{"d_expert": 160, "normalize_top_k": false, "routed_scale": 4.99, "balance_loss": 0.00129, "head_dim": 32, "qk_norm": true, "attn_scale": 0.177, "parallel_block": false, "init": "uniform", "init_std_o": 0.0, "lr_head": 0.00853, "dataset": "wikipedia_en"}
Below are experts of layer 2 (counted from 0) of a mixture-of-experts language model. Rows are named router (the router's row for the expert), down (a neuron's output weights, with its number) and show model dimensions 0-159. Each number is 500 + 40 x the weight over its row's rms, rounded and kept within 0 to 999. Numbers have three digits each.
After each expert's rows: "raises" lists some tokens whose logits its average output raises strongly, later layers aside. This comes from a sample of Wikipedia text that the model never trained on.

# expert 5
router:438525563524481459571476538484436474540507489449499485504518538494471471488488533455480558597497467537456499439533560503607485442508574508458475500393484508444557494530496567523544515477473538520466533492452539504483490550553449457423469484541553477437485511483640452518478440506443484456520469478522467466515543553515527482529552506400472464492499497433418493440483531508456520534544516538532506576552463522504514447483504487476495476481518477518429514466488510516486542458511494
down0:591499535460521504515463504520481500508459443477434454492522456532509518523471485459523475528477524449423485495460430540434522564468496537449499539537417526428490545460495599532496486525509453447512541514464534561475504465552448520546482518521473452526474544499451457467468527528488496424425456484476531542440511453512532490490514446406480517514455509439501472567585454490532531538461506416486452544492544445449424564539526511457465514469584589448513503501505497496501547522487524
down1:477546548514596509550452479489505504565481506452511466495526454563523495468471516522480487523409440421457432550465509551508476487432461516480438497561417474443530451464529562531469468520497506496571538435489556479558449463489468553498461477602517487524432463590571514474550471517562518558538543436539499549495532501521499488514515505502451559491563511556552447514527514430502492468568462568518479497558446479472498505496444497554481472536481491483490463487450472506527525470548486
down2:496455493425481484486580463499502541498477489526486465448526514473480492460577516480568506518526571550546478485505453513565552442524514524565471474478537523563523516536562581428531491475487573504502451505457533511526454461443525486520475540484492498430587427462515529428563476460436497554541467509500491516489476531506480458579491497508592466509427501422583468503481494546458439451475488567458485515520472503542502464535561444478460547426581485515474477479511505447536528532518548
down3:522489496588521558470457491524570470462451562507502473362501493513504576507567465529488530529521439520509465451523553482526515470537509405531486540484582495511501519529466455505567407489586533480583568500527537477495451472449459486548522444485519521543486507487448482506421503509553501459513494498464529476522551515543456505473459466532508489500456535468507506520485578532468494579483511442544588458490553591485521509555466485529493452520511463457476468548482514533566557477519477
down4:513476563445464532515551511513477464460468466465445551434474535512411470517430505513492406521560463481423475533504505489443509534504489516551534508420542508506487478461477427553490519491537408481523461557511531530502505528543468444543511421537512496486440473494560494521513469551483469520526466509487512520591465483467528487526511496387544563506440462584451399443430502493460436471466475486497516503459530549576491560427474520489536560498522542509463501465465550493474486509506492
down5:511450502486466536490447482471513542477536531555545599590450529458492544511565506445496537476512493466534449499442438545536470577506534507512516490499552505518495473439533565503519472479471407532455442521474526487484568530460488451485480530516495562498491427511465563459560484494468538482513521489512519524508495544472506491406473561441552607485479525504494481451458519493538404428478411561466494549554515493465521448509499501548509493525523516471544507402479576493436505554493491
down6:484512561526487493528552541473518475463494469538424466565544458426417510518472404469525462496472518515521520436429569486529488482463535530496536540521481529396535442497529420496494544555539366481454500537462466542486525491474495526529504458448506527443534487434503554533532512491501568505513551464480468450539432510436514540491493489491510558536484556551535484614485453471450513522535506482498506552501482499518473568497577512453478493534519532530550469445491537473525518580513468
raises: "iving", "ump", "iver"

# expert 3
router:472510485505427456543576538432486445504495520511441480443497415432499438566492485489451547513511419490516529479573490542505440460411546470487414494476503532466509509454507494502528515452477534535566530447504519555548529520548453459443489506547510476487510487547529495513457476531444448489407423476479524507491544518418452501549507517454525527453488435435435489490485543493529511506513461528511506486526460531530570485515493483491449478411540464543457510502473525621567478520453472
down0:547553495489578500508488488512519459506493495447575549467424485486532482447546418567486560453512582546437555507495531542436517530443491500520446512503544567553502476513502504544563549474466418470514556457485501521512485486490564501534511506503491479507529470506525577443556596503571531489531533516512524432441504473533520487441474538481419522497482528557481501449453438453511465522444538547558548441514497485538473494484561482515484427519449515510505565434528539482544497402477513
down1:483437560492481495545481500476532462488509546470472486458437532501473508524494529448521503555472599505515547515497453506536498482512587518455497500443559550437587478409455486464502451457532479456432497519604408444521514512511455562551456522533500475508513500467549497521491532504538523503496467453554446453517482431447488530548598376447490461551503511501497472546552479457428459484458465454460510468520497462484398467496531552492535482457485529491524494471523478476529472455496506
down2:467481566525539522476532428446492495512503472548549534493570582507500509482436488519422458552422500479468567431507498537487473548529465434491514540581474500478540565511548465481465523553555556444473444463569437488534493498496509435496490550486497534468480503476461536499508509545524521437439532462432536495439470481500517531498604514492461503457480533448517495446559494499565423515541480483508492514583492510550507404472449409501511529516462535541564497546501496459541548528458494
down3:466472532444458474459527468482552506528503445520435476536492500524537494511529449460542538436527508496467493534471521443494481495537537529536542525451438496456555449483549513504487488543461535502471438518463554551466576429446550496572512513522509586475476498528405468561479466581442455496530450503507471483459530559493501441491481547500536544494385446524551413496468449540491479439489455499513492517520570599544574503464499542470456588508471440471525552492506515502519510491518537
down4:477468494529401486463449497498504543441540575510516564554466483503507495475488454462444439496491487420467554455491449534463499517472519488578456464451546410470503487416488506475563490417481508513492574502411521465564537509553492530502509430473517489581485466537452506534535463582608515505478539520482543516464497467503429488534422483510505524522504479518428527490468475504477511519449511537520481606510584505495502518500556480454500451484509452521529564531518433487504462529501548
down5:512462498512500539484474491489514501471529511454461488478569437558526410542481525429512518570402428454491530539469482498498473481525494497458499538505479497502507547559492524505513522496411550482477465505476473529441567494495521538508464535439551528509472558490503449483518450480410476507458507532504564452477486533547605533484458458567523496464500444483445571455517499502485456403501462528489603493498535492468475502529504577546461450463523514457509592429469459479538562563538557
down6:525529451450568578443512515525509537484520552460517459453409550583515461508567532479523524475430498531555483570476432551543512526527549486421488493564441461532503478504466543547541494480488542494529462366492548450490505565485512562526444520449493501537531547500493479433558485498543510476545436502514556542457463481544481535462509451465427522519533487501559487504572525445511518501489435520476491537470499438444499532513449429517487529455487560514526451442506471512440473504511509
raises: "\"", "\".", "\".\n\n", "\",", ".\n\n"

# expert 12
router:484531492512466501498537497468552491560484464496446382505506462454486493536499449451501495507538491506537497513503473452528488541418470507474430472551475542518533491419578569511563454488481480479579477437456480519492549534541505475462471514484459557451550520530489460521505514456486396477495460529448457505519509542401494410529545477480521434458494473500473568497529466460489486513540430537468524478521428478516537488497471518458522412476519557522449569447526518557615439514496506
down0:397576520465526411474536539512451494536514524442534544546541445564548519551526481620464422500552521522525490473487521462534466544491389531541527501478470461512552507425580510481504505500534490562521528538479443513468491474458529485534533496522490535542448497448460528453488515503502446521503484506533496489484481523456508454496548455578518540531512513514438589492558500515465525497500506514465549494547417530434516553473520503542522527533547467420490458477524464548519583422508530
down1:496564513578460465562539438490469495535486495460472515467501523519463476508484579402525468480502516445489440451536435543443407520562508497544501493498545555496555522585513509535538506480465515542542547476503474463478484468547490561483550496538515458471460551567499509466481443502463534433423497460497511488468466499427488583491472451449443466521446477492509509540475446572569481515502462540447602491440523482518483497446535474478508537553421517439469511569487479471501545504551466
down2:470395380563455563533491481482497503479520483532548543541463503568457556486513528472515484472540481471476478499559515507483461532409555481480560535531514465488497488559477484562549425472491479441522524485501484504520437493475488543503578431524535495471520473528529535494473570511498502435501475476584503475534453470483547536449468501496530479448504486488521453529515464509560525537486540484490534456528520581524538549502448503488525410533530460418517570494498484557628509425479451
down3:485535567435511531476510479458505550561467452527525428454485487461564495486463532549485549507546498453457488502456448490446397542504448483442487514479556499502440508549573517582455452512452477509499438516490463476511510511462451543539471487443561495497519416517503437471591472516554529516429411536550467463535594527535473497385517485460536492483520508499475486424434521508462503477546463512521530513510486431510551541527482580532482464486557542448503499458497506501487500465470473
down4:541487515489486456468509483526539526586499524454517553522508446538540506585529514505517543542508493422460572585494504485532525510532489508556433576467516525503554553479407450494496532474419484497520465450516489488443496530518450473575533469463471545478463472502437445520566473476535538488472467452501456570475515517544480512444522538442521472530549507436484601561532424432510535542499574469497549476463494544492551443484528492521501477521544520556440555524564476585485463494518499
down5:454492467486505440511513521508514572495438421471566495500541467473546530548494503418460471507503475527448438487505503586482467433525525527489442533457416513482497578591457474508511514488495501464512526437470507531497531520477475536451406556571536496420529477519507577500451533394466520472486500468467497474459528522511549507504357498492500554496512523528484450465488559485495499512468493577496496513502510468500495506441559508483405469483565508481491532516431476594474483530471478
down6:531569536518443563435502490566493597556542543488544464537489451535456529427477510504483558512586483453519548580500520493440571535568545524509524470527497566528518533451499536475511476534471504516554526474504474434437465465489523486547496505490480474460523468501505485507529478438496497466574487462462480461552521543503489400500514525506436503479506513443527498568449485532383473541410485501488504412536518468473560465459564545467564478529494544501480489473492517481467414500516455
raises: "===", "General", "==", "=", "Location"

# expert 9
router:507477479465463436532578511513486450615490492438474485469494474472482427604586491465431478503512453527554523478527509514522490440525464459468508548457454518480526527494505525546509488484474505603571502437478525558503485538559485482481517491549507524515504535500550530505499452532461438468546504462417456430454559534388476478474491490495531524415465459439465515481472507423502404487541533513502531476554469488468436476465505503508491470435536531524485527533458539507549552510440513
down0:494466493465489513493512528511490473497508459467483564513439496524519464532531470456440509518412569534508490502525546457540480488536578441480517541502471523541543561527480494483478540537411437530544534478481496517459480489567519521590546514504497505525483496507513506529530462554453502361542487399493506489492608399566534487532477501505454495469580433563485523547534486469521501533412509503488479462462501461495542476448535490503458463478497566549437527439423522504459448474451514
down1:528435481417532459525544515485401505534488498497489535460457433434470480509586485509497489535464470565470470528453527475528514479518488488561546435465517467480472525515479505526440522545479528499513501567511472459522501510477536552549479542491530490433548541508469492523401472463499488555481464473498525473457535568609509507536495543470542517438558503522529451488518496547534514512494546488501394519612433490536413460480526475511492544558501533455506457530548426396467534504472522
down2:562559543479510502493506441492526496472530516552475513448423397518473546449535494492481525466530516525481533487535471555413530562412520502472522476474546499450452514517527479563484544488447472497439499491520494532536495421453505550555544518556523490600528460505406463508479517505511542480509472500509520509503554437482502515458450505546556496556430496390442540445509438516482486573476459505505454523522546501477531509596542528524512457571470508543524484553460452498452561531451482
down3:484482469481515487577551490476455465451389521537556484504469398514508522471488528491539451531517490497572438494591525460550486498529475529554510525523546544504539496455528549481464437490534452529521483500528467485532495465481455509449532524480467537477489536501470538557504541454491509520512535500475509561489601561538472563502445534509434538462510479424514420476535517389490501516514555412494577516500489569494493479515491472545460526494559449480509509570530573534518558405503531
down4:543505511588462509484468521463548587483531542532564464471498406518508487410488504475522462495501501451507552450545485477507489509474505539440503547485627453513515458517531500547523486459505604483549479453476546467517443496482503574497553504474453514530504412468486506558520494478505460447529392425531525503478514514520546480511521533506532509459513494483547547471491415429471529577498539479509509550553500387448505544482435464484463534454469496456545526536477484454531468485486483
down5:512435477468547528474482505464510535457498468465489503528537456502496461574468476440505435516496575551519453475482453478532531490496552483472491497482539480441564553547503398541522493497461507528484452437486534515484475536488504537429512447533491527481557577536449484471445429522563545511472529499451526519540550523531482507507515491572501477476492554457565415543482540569490449506528543412504521495491542431469504399594466445501516457535482495581521471484486452396532514532452516
down6:474526485539501488541455487524512488504383470472508528412494471486507581560420480492450538526497515469469487483524525470526493464510495544413509486485515467486496498526475517404479496482462426470404506547509469590508487548543546550479468480529548487557475495476446484518482502567451546636472530536506546454499463440516503525450429463474504507562500556520470467454550493517524544461508528483487437591504431499529512576542502520531469479476489529546463513553492511515448414514473557
raises: " in", " as", " of", " from", " at"

# expert 13
router:478528515506461412573502542479491476541506463424397487463454502453431497506562510445490466543513467526503557427465489514505418487505489500449470506473497520464550530433569539499538537457413503516564504480501508522520467514566459493476517519517536509509547532483569508532474435559513423472460420482464510421521543480453454505504465493505506456415434428430438500498513539510497489540556469534558537464529466542463464472478488571446520488428519513480430554509495548522551496467470480
down0:530516483473472491464535532535507545584509583571526573419513609465455512548524506494523452439517529499465504489520524520453487495514519476572523447510516506542565484441538520472481486564486540512493507487450460537444437462483523420514479559505481467530512463507434426506523394536554493519484495529512491536428446463482535475409514496501469464539463462540473461491505530541484484494575489476635428501494540482515497460529452488544446488470548536502544513504503425512488538554550473
down1:446475507572569520469524441462555488525514452442468471517462478516464401480516562500464520427529441459486485589490517552483522477508541484451442433485493590513452555534517546551507492482512502471582522520473455504469508503499552487509514449487539456512487422513554429462529484530466557463530518459489503439470603536563486510474515539438438470513494422499465554450523447437471503525460484435503531456467459511465486470493489528464522451527557483447523496513529506528449556590489548
down2:436489470502479539466432468459436451538455456489588561510487471477510498468502478475488449469482502521511500515539498485457447479424445499454541530536535474411523500503508533517529474516512459515519561521497416481517500578531434487530553485541549467463537516509542460537488547517445528510515500488558487471506513505532422555532545385529472480468518538489545463470457512422517519540496501426470503473554453418487514612523423447481513491475465480516469463395521468536593461475473471
down3:486562526464476515504525439471450454539433492447455534461492476559514484525517483523519461472490483488506541511574514436517470489448546511556515488542542506503485440511496521573576473543561421474460576516495459505439576441419535485564540518499449511538427425479461505506521527507507512465450524450525543508510549504495607438491468560514559588466475563515509525478528493498510520498447491507553457608510518521544473544460487444478542450520473509474459519480546512584431494502550503
down4:486546490539532519493457504481574487511483471499532504520504518521581432505504505519500575559479515530547490456473493480471589458441529556494436516478421531548511552480512535501474541573572456490510534477514493511511500565536551546506512530498464493522497512518460482469497558491467526537530500451495568434525516554466455504388520528500487524560562486500442553421410583466524488543512490476508463497513495541447584358417441469537475493451481468494501518484483487512470510412481512
down5:526563436494473539503490473483509454555481524515446475466496536457603455555514435472487508532506519473492524500540516469520554488490411543446543491535444510495482528499505468517526585491438457589500475517496528524472455573449472538487521541503432473523517500467494541469471504495474499525458414473409429483560482487492538440496540550517476455465538520438547515423444539540494596504566552530507493474501519560533483522453450520465452426519447512557509519473540487578490477566471424
down6:485571531515454498497480475482607471535517566480530510584462492444497565491508512531468504530480556485442505554466516517439459488519558532521517614502595483476546542557435577533501501542482520514506506555468493488474474509451481468482538516523485434461512528542521577486465555520461527470516491478490426496461518537460409492455475408529497494569585510495524456490538433460435549515504482489524529520504463477574469499516458488472464544530456498467530527479576585538526493537554553
raises: " as", ",", " were", ".", " in"